From a checkpoint of a small mixture-of-experts model trained on Wikipedia: vocabulary 16384.
Below are experts of layer 7 (counted from 0) of a mixture-of-experts language model. Rows are named router (the router's row for the expert) and show model dimensions 160-239. Each number is 500 + 25 x the weight over its row's rms, rounded and kept within 0 to 999. Numbers have three digits each.
After each expert's rows: a language model's description of what the expert responds to; "gets" lists some tokens that make up at least twice as much of what it gets as of all text. This comes from a sample of Wikipedia text that the model never trained on. Tokens count by the router's weight.

# expert 22
router:500542484512523494488499519458511537589517493509504565495434505477503447473497489502477466403492573470497500484505513491497507498547479527509498565505473513504460495498511463525500503491498499498519514503496481477497542476544517486517505519
What it handles: Prepositions beginning phrases in running text, mostly in and of, plus for, by, with, from, during, including, between.
gets: " in", " of", " for", " by", " with", " from"

# expert 19
router:515472469493459497504470536402482482467503531560501549527497465480491518511454492557498515464505532486489478496489487513491494500594473536502496537467516508508478501507495498520509491519450499484443483476516525557468511523522485492479445501
What it handles: Coordinating words and modals joining phrases in prose, mainly and, also or, but, the, to, would, could, and commas in lists.
gets: " and", " to", " the", " or", " but", " &"

# expert 2
router:472500498484483469496522512480470482490486467487532560468514504485522490486463492458535492558520502532475486546496466479497494500529481493449468524497498530425465472493495534501479476544535540508481525525525492505427500456524496516498533502
What it handles: Table-row opening pipes after line breaks, plus function words like to, after, could, you, I, must opening clauses or quotes.
gets: "|", " to", " after", " I", " After", " would"

# expert 25
router:512479476510521498490420474506519510474489506543493545508512508480507493465475503507526482458497435482538499482526489537484491465492488520475502536491485506513518507465473509513522504484462525524457496560487501379490522471528524485467513508
What it handles: Closing pipes ending table cells or rows, and periods or quote-periods ending sentences, like ment., 2015., ".
gets: " |", ".", "s.", ").", "es.", "\"."

# expert 6
router:504555484504514527501426506498542536556494519514496538519473442498554523484523516496494515448492501483496526504488476508511507492468497516511519523509496519519446482500482480520550505508571516524523537488533503511513492495530498484505526484
What it handles: Prepositions following a verb or noun, such as at, over, through, along, and -ing verb endings like researching, sharing.
gets: " at", " on", " a", " to", " of", " for"

# expert 17
router:518454495500536514480527518474510518479483505496526454523478500488508478531471490523546496382490428504502497516487497518511529521509526462520503511480511495526496490495526489495488505465541478509492464446502487544583484501489503472503493507
What it handles: Number words and digits giving quantities before units or nouns: two, three, several, 30 miles, 15 m, 4 weeks.
gets: " two", " 1", " one", " first", " 4", " 3"

# expert 14
router:509540468475507523475493525470502547465504513607508553482504497478494540478450487514496503537514536489500482516494520546504508510543465507517492479501480515505474504487468484520548478500465524494498483519488525480514525520498432524518509495
What it handles: Commas, semicolons, colons and dashes, often fused to a word end, as in Lavigne, Kannada, Piper; and ),.
gets: ",", ";", "s,", ":", "),", " –"

# expert 24
router:497479489509518464510506471497498496497512481485478544517509534456479528512489477493483530466505485503470484480495520496477493489477513525484496542487523515550524540559461532477511490556460486520493496488503484585503507509507519498539503516
What it handles: "Of" after quantity nouns (deal of, degree of) and words like also, both, most, such, much, nearly.
gets: " a", " of", " also", " this", " all", " that"

# expert 12
router:506471492486478493435547512462486490433517502523490563498478488500505506516502459499523449466505470454510482526478499530476475504550487508492510512533490514545541454514490503523528491498482515503485500501509488440464503507495471505526526501
What it handles: The, his, its, their and possessive 's starting a noun phrase, usually after a preposition or that, as in "in the", "Norway's".
gets: " the", " The", "'s", " his", "The", " a"

# expert 4
router:493534494474467475488552524551514523532503482506518436474587480547485501529539508510525496531485498497499499489518499539521501490493531441473475486509451450494526495510497503508469486502464483513474492530497512445480470502520492501531515499
What it handles: Single capital or first letter starting a word, often after a line break, quote mark or parenthesis, e.g. "M, K in Keir, (H.
gets: " B", " M", " R", " N", " L", " K"

# expert 29
router:488547492480501459537480504478490489467526496569467450485520510499484475502471468483495507548466535470508497526504515511522571517491523514484499476505454480531497483540509502501529486511522567510521478490501480512513498472499532499513494499
What it handles: Plural noun endings and object pronouns, plus closing parentheses and quotes: instances, scenes, positions, them, him, it.
gets: ")", "\"", "s", " it", "ers", " which"

# expert 5
router:459507502531504496514534501475469540490480524448491490484459460492509499508476503539530515479496501452459470525524515497519561517486451522477543523503470502531492488493491493500449482468526505490539437446491451573539467517538451480477467507
What it handles: Numbers and blank cells inside sports and election tables, such as points, goals, ranks, plus infobox list dashes.
gets: " ", " 0", "-", " 1", " 2", " he"

# expert 3
router:479490530509499511511477481564474537506499516496519473488546499486477517504510501492504497463522503536483517504494548459515445508561499497522475503489496448464524526530499497508434525517484453473512555505487540513489480501507492535478498477
What it handles: Capital letters inside acronyms and catalogue codes (IDB, 2005 UP), slashes in formulas, Unicode byte pieces, and "of" in proper names.
gets: " of", "-", "/", "S", "D", "C"

# expert 7
router:498494522465469523494497505481463503485492494463463557520503502492508486497528510533470473535534488456561478513494515476518550493533473482469502505500490480505509509488508461490524520530460548521576486507504491438440535497527528481482486513
What it handles: Pipe cells in wiki tables, dash bullets starting list lines, and infobox labels ending in a colon like Born:, Genus:, Label:.
gets: " |", "|", "-", ":", "=", " -"

# expert 30
router:506488512505482495451532467520537495439501508495520533438526486515479502475519496509489529428507480500515513532501501491503475510449508493499503512541489487444522507535505518452469499553440467504497534563504491422550490541459503496469510481
What it handles: Paragraph breaks and == headings, year digits like 191|3, thousands-separated counts, win–loss scores like 180–155, and dollar signs.
gets: "\n", "==", "===", "/", "′", " $"

# expert 21
router:502543487518526510479450503493518502497500525491480446488471481502487516458472493547485521571489493482493504510476505483518514487500518518519488547525493533512509531506512455505558509460499514530497514501500514572546521471518476518496532512
What it handles: Finite verbs and auxiliaries right after the subject, such as was, is, has been, became, stated, indicated.
gets: " was", " is", " as", " were", " are", " has"

# expert 13
router:526499518484517454478455520515513480526501470533506538490379490518492527470552501478466530411461502496505506502494471504490496486478539521456504507483515484524525467476490502530481492479482543448485512527512506426506441519479495514463505504
What it handles: Line breaks after headings, captions or short descriptions, and the == or === marks that open and close section headings.
gets: "\n", " =", " ==", " The", "===", "=="

# expert 0
router:489499554500496432455507488491474489494502490532466527521426499454495534473516506503504524451545511520501501496492493537511508502479512533471525498502525504500503495505501496526488521501440542479520499502460539455490491472498499504484517520
What it handles: Line breaks closing table rows, list items and cast or township lists, plus some commas after place names, as in Manhattan, KS.
gets: "\n", " 1,", "′", " Preceded", " Succeeded", " Directed"